From a checkpoint of a small mixture-of-experts model trained on Wikipedia.
Size: vocabulary 4096, 6.24M parameters.
Experts: 32 experts in each of 9 layers, 64 tanh GELU neurons an expert, 2 picks a token, a shared expert of 128 neurons.
Training: a variant of Muon for the experts, 356M tokens.
Below are experts of layer 2 (counted from 0) of a mixture-of-experts language model. Rows are named router (the router's row for the expert), up (a neuron's input weights, with its number) and show model dimensions 0-127. Each number is 500 + 25 x the weight over its row's rms, rounded and kept within 0 to 999. Numbers have three digits each.
After each expert's rows: "gets" lists some tokens that make up at least twice as much of what it gets as of all text. This comes from a sample of Wikipedia text that the model never trained on. Tokens count by the router's weight.

# expert 6
router:505474463446492474497559519516506498490537442504520509462547475466501497487481508497525450512479513499519462514535497493468473496506506490480479472530520547492523513467491549507519455470493453545531551494505471480511485486476514511514492467504496512507548515494509514517476525543508494510522500512517507528503475476495505472508514514529453542462484503495484532514468453467477525491478
up8:525503472491513444465493490471532480553514477499497478494542476513527494486502456491514538517493501548459496491485482535522511478553500498450461506496517478514536479476487516491489521486439513476533492499543535503507496501532495493426509501529467531496525512503491509495493478442521503482539480547484512476509492530500512491487483464535499544492538500517512536509534475499501467512508
up9:497493492509465489520476479482456482504506492553453452469536533473463467462543467453486490505500492497471481524525475509490504514468468486499522500460534498509500520509534532505527512521536472482540514538486533467471490521495517480520545472508476510511512477483488538489483490545508498539511568492508485508517477495502517484526517499527507488469476477530486530484571474476498503477502
gets: " v", " sp", "f", " I", " de", " f"

# expert 22
router:524476502483495472544492538476515476513499480504498534526529496494513492532506522486500528471537493529531473491466508527504482455471470512512494491544445515467535503491499493474469516466519492519531545498533482517503516462482490489478468464501479554544511513485483452488483512502513541498492522515429484482474532468550494508505509486514477524478456550458497511514496510495530467481528
up0:497498504532491487507513519535441526498557528487521501526468512491456534501519547526544541464482506478515528488530442462494472469474529480478500485498470501494515524504494504468498517459496460490515457502472542481445524514468485543518474519488474490468500490459499510513466504475533517503532525482517530501497528494470527514499507506478492542507515497466532521476491541534509478474505
up1:542524554506482451482503492479498471509513500498522515519548517481501504500468497490539479504563479499485507504441494514529489505529534455479514479532468497502494529510497487526497509485477470476512524541461527550487520493510459533419510448516477495521489514509447494500496475465508482499497544522495465481491473505492527526493550502479533533496468511510516476500524514474516499494492
gets: " m", " s", " n", " r", " ch", " w"

# expert 7
router:530460475491511561518500500562456522458502516508517464521479482463453504506485497507475518541464552468492533541505495490489522500504513481523474492511507493469487527504506493447520519471526492501489497473496527484493527521473490514465493478501535517482493460503479548506528542516497513437542480464497493513493462505491508522483499459506548479480545510546535505498484504518512510488523
up2:478486495497493475514485480485521507454536510517483443498481505488504522522450492555521477503489474491508476492471471515496494540482511524486459506476543483499502474512481492467514538507490526480485527548498484476420522525548521474508502490570511490501498505495505475484548511480546497544507507534500467530490487485462486500452513512553476515499502460507513527481507544531515514505497
up3:522466456505509553501483542514481483457488484497469474518442496493499572525489480512510509485536496500528541504543482480553480459506487499497507492503536484503483529477500568520540477466501476507499515483506489534480483458535475507503464481535493508491517511481496508517482504498516497466535478481483494548519499493510504536471479510488494531520497524486444533497521481499508439463509
gets: "\n", "-", ":", "/", ": ", "0"

# expert 18
router:490475500441537498501500507483529525456485484467523523508542479464551476490496506510506510430509510478519485486507530521501481513465517464518505456548511518545552506488477509490511482472512504549480444511498483499518516473464512484519475509474500478515490531476501466533498539498513525507455492536480498452482524470510501514467488505543458498470511525487526476506473518525543506485507
up11:476594454514481514499505503443528500528508507533461480474518533495507507502472483501513519501520475560498527508485450481469529512539503517510474525476425502496522507506479483534496534496497531475491486524496506523451487503463458491523503470479495529509518472480469509496502541519483480512504536459503516517497499469479465492500526508514483515534528492521500500521514469516482462535512
up12:480537508512472476502488477478513467538507502482447489495479566511501512522460499498509498468497447530480521480490490473495482502496490507505508490519508458521471485523541523510465509491468500477510514535497515555507512503545503529548482468524502516511505514548501487496520548488524474440502521496497500569518499531479508479495516533436510471494498463544486517486527470478491464472495
gets: "1", "t", "2", "13", "al", "re"

# expert 0
router:498539515477489532507508489472500484523522460508524456492515517460485470470501496449544518512507450487512455463521454522484545536472498496494506534478514522520455536511455482489530508507558538499504512467460448498525467506522531484502544481523510469512523475497483478510535489514483503528476503529467504521508491516530507493486513514485519507497488473532537449532487504524508507514538
up10:490506488516465530492490484540488559522515483487497458472498463514466503489480480529503481518514485505497568511522497499541482457493496519539508526525459483476497498507542463498466503519486473508553479511497531484503513492488471533508497533526554503514465487530547463455467442473509507480511527538494501505499515469533479448498502513504494523484502518522472471477524527515531470478524
up11:490519484534537464477475480492503511485491529492457485516477508455482464486504459491488472535515495520529457498493531479500491492523525491523533514487524498538483476518492519513554471509479454510502509510461495500506472500458480549527466452475512454466510533522481519484500517525527519459499552509490514511485513538495490568519524524452526505500523486504535520499505473452516516465519
gets: " ", ", ", " (", " in ", "–", ": "

# expert 4
router:495478505443537500497492499483529532457484481469526518507540479469549475486492498510498501432516506477523485487510530516497479513463516468518508464556511513543557509482481514483511487471511509543483444526500493502513508467454505489516472514467497486513492523477502462528488541497510527507452498534483498456486533468516513517473489502546458492471511526494525477499472510527537516491513
up35:508514490522506494452505538545519517492475506498492474512504557545516547468512507492481521477497460526525519522475497524507464488517457527462506467513490495498519520510554526537453501485474514453517500504497535501477482547510473531523471507514522467486469498487489460482465500525484511543504500490532482538531497481523458471472494527508488529545535477514480479496530475542501462486484
up36:459539540513504453504475533524520500480502507508467500476511507521475529511480473435514501522522496522504469544490515472521521496501480461458528491531518465462490487487541478520529519488458503490485496510493571516478503477480535560533519472482493536531508495504495522505504490488474474494497555457475528462461485495509497517492532483524517529484551468518493492466530484494493488494478
gets: "r", "2", "ar", " E", "i", "y"

# expert 28
router:489478500442538497501501506483528526459486484467524523507543480464552476489495507509507509429509511477521485486509529522500480512464516467517507456550509517544551505489476510488509482474511504549480442511496483500516515472466511485520477507475499478515491531476501466535495539498514527507456492535480499450479525470510501512468488503543457497469512524487526478508473518524542506486507
up0:514498466522455465494516486432478470488567501501480455500480524477479544518527479465503484498552480503471529492510500517495498498513472482462533567459507494471492502527517516564515500454516443467519486484504496543452495484523511530514484489492527492463497510502497532534475526444518494503483525513503503536500498503502518476519507504525490467519516515509519526473487497513485512515497
up1:498546520535542524488514484489471518503529506506496508530498549490514513495492525470516530500494480488482489512506473512457510473527473534527441470501519464503502515502510537502493498515489484478507474529450515531478539475511507502489485515485490502520500464527484530492496483463457497448475503491537501504538472532482502476529512478496544439537539482525497493491530432496534442483529
gets: "a", "el", "8", "2", "er", "or"

# expert 5
router:500495519489544474499453483508487477523512541482515520547530497495507504531445517489515497492448493509511464476494512452512529512531524460495483529532491550539523497506499466513508491473507487503518489518508476520513467467529490496461545481560482564510529519513475485494478526496453491533469485513477496463512522479547528494495510472498467458505486533487453489479494481518519494486532
up0:539457543540507469493508478481487523458467481516537499483515459531502526518477508491519511480477528530468469496473485467520511499492514490467494505481511506483484498462517490522505529546453467515533484529488471522530509531550490527518466572522461504472490497542526485484468501459514484538481511531511484549483473464498488481477486513467495503493535472510524541485512471523500488499517
up1:486555503496430498478480502477481487460520520501475465543469510471490514529448494528531450485479511465482499509487544496545517513521526527504478483513506471479500509494505469519512515530494523491527529509527464558512514513504491474534452507514500516517487456542497507498502540486502475525541501477523513494520477516498524449539496501492511455530481491449472460507524522503475500478502
gets: "ist", "ian", " American", "ish", "ical", "ic"

# expert 9
router:489503505489526496493493498508538494502506489488525461472507495492526475460520526541524488500504509482561480502515535479522466481478485484513455538519549514522495484507458459560501445447519507499502440485497496492494494506478510518507511475516509475538514542504524527488468520534538520475487479505515528498470559429471508472500519477521505533496485521510516468522484509505526527459512
up11:485458484532540536498489496504465476491533524477531514514463496494479491535508494493469490504506536526455511510509491516491545538516521546483446493450516513488454526515501495482485537505461475464511502471497521497474484467488497530523501493555508534498492539515442546505519466523476472499489524494494505495468512469489481460490488526456556483438533504510514506506510488511491480520508
up12:499511517517456528540449495482537466474515522516507459502474504524519501549462556450500491493493483480487499544492499507511462499477454476522514487540486467509507496534502524500500497508502484488489467505524491501513549492474479541483460500529535508487500491503521548500498482485505496579530516520551522536544522503488448497501481469486507511505535461492504476494473469514476510531502
gets: " | ", "; ", ") | ", "% | ", " |  | ", "| "

# expert 20
router:490477501443538497501502507483530526455484485467523524507542481465551477491496507510506510431511510477520486487508532522501480512466518466517506456550511519545553506490477510491512483473512504550481445511498485498519516473465511484520477509474501479516491531475501465533497539498513525508456492535481498452481525470509503513468489505543458499472511523487527477507473518526543507486509
up1:488511477507497489514502465516491505535489557527474485516480553505529490454475505472505487515500492478483507507478504515531485520534508499452535513472459410507475496478523489500527504544526489494484518523518520531499484557462513509495491493466520476490455509519501475508518520515502462511529516488518499517528462486517495483502488523481534484524515536513494520474571480519458456490453
up2:479501528513507522504536478494473501509489534535486489553507513513464503510525483497507476484475524507460533498448514515501478468467529506478529551490504488490481487489498540492549461471503492493546531541445502530513524489545515546513469504549504478494496508486486493506509532451471496474505507528510536529453484466480496525505525495467487490462513466545483482538499507455511473463494
gets: "h", "a", "1", "p", "k", "ab"

# expert 29
router:490477501442537499502502506481527524456486485467522523509542479462550476489495506511506509429509509479520485486511530521501481514465515466516506455550509518544550504490476510490510481471511504549479442510496484500516515472466512484520476509473499478516491530475502465534497538498513526508456492536481498451480523468509501511467489504543457498470510523487528476507474518525544508485508
up0:481506522505492485497500483496488530506503524529505520521504488534449528446547491531469476519512494482486542492486508517515491500492511525479480472496552490491525492474532480520493510485464482507525497510473506478485511468522493530518515513578495507470509489516533490548495472505485445498539513451466564516527454516531465470500473473516492513521529494483542504472491465537479475535472
up1:474527458549505477435531517505497459527508527514494492482447523527471546480477529514535479503507490503514532514490493480496476498515516507472472525468521494527483519499524524481475520533515486515501553540478492520496476534483485545508525494459459490490505497514487547494489536506520483535529510498478543516507523517497459517519521482484514469532493422492451522507504482512479504467484
gets: "al", "h", " H", "w", " K", "c"

# expert 30
router:463463527525494490466494543482468482489484475505540526459502510553541480504482523477468551495513538500505511495528515530474498493511485498458557482460488477501496485486499485515468487527486490508474492486527504506514468511518509493492548530489502538459520540492481521508495478419486498535495492526469481463553514503517511513492505458502498490478473436480491508507502511453538515506517
up0:503489521482516490535461548456513466515500516494517493476548513480460548525457511458456517539510480509478522494490550474527498447484520534471488517484538506528536495470523514466484511465512476514505501509508509488499519497502508513551497487534497478496474465523503503476510451519468490529474494494534511529477496465494480495552509533494467448466491473537516524495484525463498508514474
up1:470514501515506452492500513525519520494505523495460513454482529512502538511549526516518524476518507515495495476508498534479532484533516481449536520479480494489472482476508496540455508502489462535496485454431533471498557476547503483481507523507472517564518528484502512534479469482464504488521513516496522526505491479532493516492501469465527518536457491474466533486460488506486491502507
gets: " by", ":", " with", "ed by", " film", " on"

# expert 1
router:497563474474525494508517501504471534497476501480508516517497485481517528469491527550475487501493539456529548494518521520479485530495505547452474484526546514518494529466463486494502473488467513504475440517501513495486524539479510484505504505486479471493517469541525474534499561518533488510486486475504516501466505449523495523478515543547482492479513486466510492520466526534501500459528
up0:492502505517484500476461495540400495521517519493483470501475540486521521521482514466475506486513492489511513510531479518478483542488518489520536498503477519509501510515501485547474534497525490487521456542480477486502469490476517535459504464513503499511498517543541527498545496491456464445512535519517489553505501521485452474486507519511540450487512513465510470499531467496484497513502
up1:480528517522491478509539517532505514453500500528477484500492505487517466514490488495471477521461517523490526505495489518491462502511465550505527504524544480471536533495478481553516507534502471454541458527466504526518517510492480469522524491510512461478496494496437477485519533455477452565503460536505498507491562493482513505498500491473545509507480517506485517492507471529507490468472
gets: "an", "en", "ay", "ad", "ue", "ent"

# expert 23
router:489478501442535496502500508482529526456487484467524524508542481465551477491496506513506510428509512480522485488509530520501481513466516466516508456550511519545552506489476510490510482474512504550481444511497483500517516473466513485520478508473502479517492530477501466535498539500516525508457493535482499452482524468511502514468489504544459499471511524489526477508473519526543508486508
up2:479534466545494514494465509540485568518505514544501460516508519492473542497489458509484518480535490491485502521480482465500537506515515484488499450489537513461456533489514517491485541515501493470504508534465511494500525519513488548491511525526460536485478494494543473521500489499484462446497516478504558548503504541501492507518486495531517501527538470509483505510483478518470464458520
up3:483486462532488525511490498508487503498508496471524475519488514491499568472480501514489510523477525495504509493481503439498494490500546518531513482479524505444476493503513502506542473457512498446496501476503512508470501501521467540531460514549479530477497458496482490519499482495521483504478517477555527517490483482471519527544480524456569507475464477471478555490527477508535466485516
gets: "2", "1", "s", "3", " S", " L"

# expert 3
router:489478501442537498503501508482529526457485485467524525508542481464551477490495507512506509430509511479521485487510531523501480512465516466516505456549513517545552505490477508490509481473512505549480444511497485499517515472466513485519476510475503479517493532475501466534498539499516525507457491535482500452481525468511502514467489506542458497471512523489527477507475519526544507487508
up35:503511455530487500525489486523444529548528521513481476494512538531477503473533509512496498520497471464478554511496501530562490479544540500479483517508523503486499534490507500471495491479509515443514506548486472508469493511526483552532525456516496534529504497514494496485476515459484502463503526483522485540521495518475458498517498475494518479523523512469522520482541445510477517477455
up36:469539490480496504485474515501473513525502519504448495502457538542519515506515511491502512494493516490491465539446476453503490545531518497485551537492541489488508496497523497444501528520498456460518484516508571484492533501527484562456493523524493482492494497513483516508488543506520537501475526488499525492525485511528496474528470464507476495518519476504438494510531508521487464511467
gets: "ed", "n", "ing", "g", "y", "l"

# expert 24
router:491502495533490519539494453487489498495460493499516523458477516490492514528474515508503462503472494480531542499543451472523534500544504457506534486473505540504493480465498463545528495506518488516483479503545470431494506504545500508519477502505462505473455514502516489516476479520531486530524470503532521497504554495528514523460560532476480500554504485491516482468501501503491512476475
up2:469540496514527475476479511542456502492453533509505545509502490483449492476500536524503531495550507481533452475474491506492475548537478551491486480499480493441478497514497500481441526542499512495438493491503516457494487545524528541528510518487500461476493511527486503495499512513478464539516511510541530502496474494495471528509499490527526510480504478474522504517517484514492460504522
up3:526506513520470509453513513530490508507505487496480556493489536491468468454521462538514557505491498492540485520488468501550470488499473539488549510559479495505474515444523544509482496485489492517494477512506487488485539479527479533531473473502487500450444482493479486528489497529521529506478563465468517474493478529543503489504498490477510524492528482464487502498495486492529479496498
gets: " the", " The", " of the", " a", "The", ", the"

# expert 31
router:529478524486496475489522514460483492514484490497523548499548533505478491523514522488504478495460462485500537499516445520455503504511493456481495517474459478500492494472489541540527477508484504536444514477540445479515461510540504493495526502483537547519515493499540501482516503525466542528530522489460492494491515510490510482511502477457497501481520503494504444505450469484528498467541
up2:527481554503519441507484536461492472462520532529521485518483512528508515516475537468512471534474494476489553528467517446491518476489474442473491536514511465475486515510488514527503482495507438459495503464479495498491501498526510530493504536495511533489518487487500515488510487482467494507518475500525529488481506540532504508571503507466468489485539514494464512506534512508492512547467
up3:537469523531502499479465510496523455496526502507507503529495478520529517509474456451500512505461474531476494523495484466478477478487500523498509483502493482496469495500554511498545508501519491495496526522515541512471503429497491489512506456492535452500502487503515463509480485525448548464512553517523490511526489497522489495566498449470508503537513508536488473479498535540460489472499
gets: " in", " on", " to", " for", " in the", " of"

# expert 2
router:490504520490488539489509496507483440526500525532489518494473521504479493546540513523516511506470504508484499470488523451490510484525483478491506503458512486508523521501453506480505499565512497491497537485497488519546500519516478500490544502496508500537561519487489430503501428484459475472494515497509456457550511497533530502538462518485522471502509525486463487486502490471509505554502
up0:533488504518496500539493465513488538515555525501492494511565498503500526417478494520452499497501508511559484522463500479513481499562503520518502524483482485523487531477502487500528482478505475518581472535484459509486470492496496488505534509554536497487519497507467476506500507468470498484507522473510506501504487479452512516498481501507512491505494527457524504449531469486465499501477
up1:483523543488496510461521528490477558519491468494534507508496556481490480470493437456491489480569482499499452506481457507490534472487433487493506524518508514526459452500521492525507496540484523494502557526511541486508487490525504488471499515480511528507537498499460502485509502510491512481487517527510512534484476484522452518523521497497542489508500522511496493484508495503479477449450
gets: "\"", "ated", " career", " named", " Preceded", " known"

# expert 21
router:506506471523530553463468518529492491478491485524484513507498472473499479522468496503486521529537509520455507487537516467527515507510496551529489473485539476478465495503511493456507529526518503502502510481524548523500513491535485470491475535484524472502490484507453568521513519523521462471502506498512501537449440502511505499474490465489537438493522487526523524500499471456506528498536
up1:546500492469499505508518526491518502487514515502513514488525475496463514429518475520502469513516526532478524504506467500494519518449493531501476472524525471514488467552502461501491510526465530550506491517489499501493437513508512491535514459517524518471540468469500502491456519491512490527531569503487520552485471496462500516518496498473515533446489503492522526468512475512522488483451
up2:495509500537502517472480468491428513508529490501487496514529517495526476484470498533489484495506528463496502477484486515501513445506465499530526509479513458514460502511537552549521449456519456516545512525516495515461480497497499494509456507526542539503513463526493508499511501506513446471530547505512515521498496473511488467495512527494486452519508522521516487475458518490438516501515
gets: "\n", "-", ":", "\n\n", "- •", "°"

# expert 16
router:472471513520452483512529534467517524469486534468518506508513504495491521477544463528495443507520476480536532512482512518504483505535483522534545481488487498503488468539503460538543502482518535481497482496531497474492546468476500486476494493517460468510462478490517491500489473475498564536537469504493509541517530500496469491495519529477444560526478534488514488518493512507489485510481
up2:540516487485479526500482537472514502518528530501503505458502528484543514476481502504518505505492538520480526484496522526511480512520498496489514507502506464514442462495512518550489505514492520502467497493501490487477492508528456471470551486493472551501506538546558487494493470560510502492434528442460513482501475533491486450499524503484505523499537487478494526503508447451490499483515
up3:500508518486499537522502538521518519502527488507544470462530532506510518448454559499499474509520488482492524486495457509442500552488493494504493493530502484504504529520486495489418442499498476493531495493499510544492449475508547510432509513506509489484493494490530491527475495503474493513506505483533470501470502494519484494463499544542507487560485477492471521505515501514536488489512
gets: ",", " and", " that", ", and", " was", ", the"

# expert 27
router:490476499440537497501499506481526527457485486466524523509543481464552477490497506514507509429509510479521486488510532521501480517466515467515506454550512519545551508490477510490509483474511502549482443510497485501515517472466511487521478506474498478517493528477503464533497540499515523505459493536478498450479525470514501513468491502542455499471510523487529477505476518525543508485511
up1:497472517526484486472462470475469546520481470491465477494436561523488545491502519534497516523494498533487485514547466512518464489543487542482530542487479520478479522485503523533497538528495500487494495529510533504452506493491506516562501504533496502510522508525503471478506502471485513475500511527477466488519496528491501502526473467483508490500470462478521504477567473512465477454497
up2:501541495521442490518488496470474514498522488548511476534479498504475525536507474467494482518494529488498477556468486460479534527516500523483503508464495483527492505525523492523519492515483495481547458539492535486520491474504520537493473476546522474470515524511522503491507461490461497465480550513546534502528442519456472528534497493510476487487494507521461518463510510483476462471487
gets: " S", "in", "al", " B", " P", " H"

# expert 13
router:522481490470556486517505536507511506504471522502518469512464519485522509484497519510514516461539509511499498465488512451493482519515503475534506521492483550539532474508487523479498477491431498506488511497518490506501453483496469511507488517492515477524461513469516448512472517504505450473462508531553503510476519459460505533505483531495509484535492433533528491504484512527458543540517
up0:498486520494527481527495520541487530535532541469454495441492525526500562479499540505476495507482512548497522485492492528488528522498539557504508500472484475467513517505527519467546517479518507437482505507467507490490521478490481471468497495489535512477452502496513508534526504484482496468526501483523503501490509473475450464441525556514498531505523489499504477475491522462481509483505
up1:477499472526532478534525458520488527487538502506499506498527541464477513488526518491480471498482500496523500506499452503503520535501497489517489499479503492553493516493539484484537514495484462468496499497494558479498504511505489540499484514471518548456491462501467485470496465496500475452532522478541498546464508531456493462452511522493534513529564465504528537496460480485483508493536
gets: " |", " =", " |  |", "%", ";", "ity"

# expert 19
router:490476501441537498502500507483527525456485486468524524508541479463551477490495506512506510429508510479521484486509531523502480513465516465516507456549511519544552505489477510489510481473511504550479445511497483500517516473466512485520477510474501479516491530476501466533498538499515526508458492535481498452481524469511502514466490505544458497470510524488527476508474519524543509485509
up0:516533495533478503506519472508467517492529521491430504498461560525530508486450476494533501509454504524467520495493479507519557452438513536505525522519510475469466465534499534493507542534469504477510496510506532514479484507518482497526472489517474531535521461515533475484532503457519496494491483474531485496507501473506503493481522462483535493503462465515468507479481486505480521513482
up1:508494512527479512506487487485476508533519504513469501530501529527485504515481462472498476487531496483479528524466494467534437486498484522513481516518495468512530478470534558468472508528465572459536542517494526506471504492528489499502464473556490491530494486469521488520501493506547472498495510449471495527506497524519462499507515484509519523540492539508468500476477431526489502490479
gets: " |", " M", "u", "it", " P", "am"

# expert 11
router:492479503442539499503503509484530526459486487470525525510543481467553477491497507513507511430511510479523486487511533523501482514466518466519509457550512518547553509491478510491512482476513505551482446512499484501518517474469513486521478511475502480518492533478502466534499539500517527509458494536483500452482525471511504514468491506544459500470513526489528476509475521527543509487510
up0:526547502472515473476502507493427569512519549489498495521498500505502516528476487482505489508490513511444493535477523481492499518514525548471472496516506511533476531485483499494473502474484452481532530512484500535443499548475510535501485479528510526498520464525483495493505515499451522548513517454520531468476528486499475504508491523487495431526502468514514498485506513528470494467487
up1:473515483503503534458496458531462549475510474510502442493471496499484526522512516508457487479518535519489524552493467519486469481464497497516495496510489477487455492531476487524501563536478475485538494524502501571509483486515503541553478496551496537475489499511491461503486455490495482512487499512512493547495499463476497501514500518484530468477537469489484513478548475501506470490496
gets: "i", "a", "e", "on", "an", "p"

# expert 26
router:494526515540456517513463439538529465499492501520484508536533462490528464526485514471506494519497490533474424504515527499498431506496504508515481458561516502498516492495491494501500483536543520490504480523494470494536431453533496502475480486500498511470490496479466515480515505506510484518513448536506478513521491467501497545474494508522518499506507491500498476507509511527479503560492
up36:507526524466505507518524470504482461463518514503485510539487517478458523503505528492515466499468532493515532529503465475526498474523514520547538494487508536534491491480558497474515522499521508477535499500464459492514489485506487508481498498516526513443500474505522447479475502501511489542505481470512530476500518517473470530495471511415436488563514490504476502483501499505526482541497
up37:484538530524455543478457484459500490502500535512528478525523551516481509547506529441519502555464514443456471483489470493490530488479472518487516486481504500451483510462484484503475519567539498456545521494530486541488505514491484495506485508487495482531529511529491519533509507474506485490506504532476492482499472519504506482498523528538497505506524472502475522505481499487508492513445
gets: "-", " (", "P", "B", "S", "A"

# expert 15
router:489481494486527430463481505509514505523503504456520466508498459486512534449522475510461510506504527513519523444505516470479534498520493468505484506505517500514486539541504498529496521488510462503519523532461493482514520449453514499470473524472510488494502520494479535504552456527485510493482490529554515493510462503498526505473533497544489555486472517490477491536516534543480483512465
up8:541550473538522489510497496522488497502504487549463464472505484512459537495473499511500460516469515495482510448529470487470497469521545545461504530491516498488512498525479527537510498485501468493511532530520476534511548460520477527515482468499513482524467469488485484502503458447515493478516534498473490551495499477471530465500517543534528489461492541477510494508521518513491457501511
up9:456530530546489490471523497540468506494544523502499478497430509495455528501474459495520502499512522525502522493510517502487505501503502487497476491480493486510471529519484499496482545497466495500536512515446471508502517477466498549538467497469487498456527462489464526516536499460501489532514521467481500504568476510487499514460517530515546547498490471524482500487542522470454501497510
gets: " d", " col", " l", " t", " them", " co"

# expert 17
router:501486478497516462521542514431540495527472483496492524476477479544546505465487496519515502518502475507517546478483493526519458538480518483524495554533496544498511478498486489490528508503503516538442489497481489451528505478503520465543516519472504472508487504476533452511479482523501493479507510543519457465517532483496503498506490497543488494479541491466472506481475527479463542518527
up1:483513531510479503500457481503455502529540509515496503507494549429507521529475477468508495485464500522481520484510485515508507507489524470525526517544464489535486468513515522513477509539478472525478496492443516475473536454508477501495514478485522494500505498494496477456502534475478496494551540516509506496526528545517483464529531499522533476480529532519485514469458483443508465498544
up2:523501504531512460429495507470484507476527515519517504509484514514532532509496499461493536545482516515465478508519482478538516540518512529533526487492478537462495484493482510521483519498543527473479541469493529475471474500479493496484520530524517487529540487514480489465471489487502467517498485525460489499510464518493526509490511453495459487529480430535496530475544523438498514481512
gets: "\n", ".", "\n\n", "| ", "s.", ")."

# expert 25
router:484478513482443505541526488522538476508492464487502510480515479536519496517435529498496457493501452451488536500503509511540475536473466528484493500506491485513531487460531512522487484544495541502509520566500525482502484473500462493513509516502493486500451516472530541506505485528507505561479507506488499515476535505442526498481521554482489532481463477474503485507508527488517490515481
up1:501527489521507502461506517477500570478511477489496475515497493489493558514503473455486522529544484510449521510513492491484532464453500483497480496471492485469492521491499520472492532520555505521518494504482511540465466522471499486535497533522511495507530490500486514497525563533508467451533516488525505519464520477450487510457493504519549444481516476504479520493473501462510512467484
up2:458494447560490499506521509531487465495535505487484495451510494501521520496509530523467495528543528521523460444465507471483500495511532518497459475508473494519534499509493533508488517509478465478500483440507475519496518488507470578571488526489493507509525545520495495476518492499474521477508523504471480522494507502503501500513493516504484457468474470515558503529517471490512511466482
gets: "===", "==", " \"", ":", ",", "|"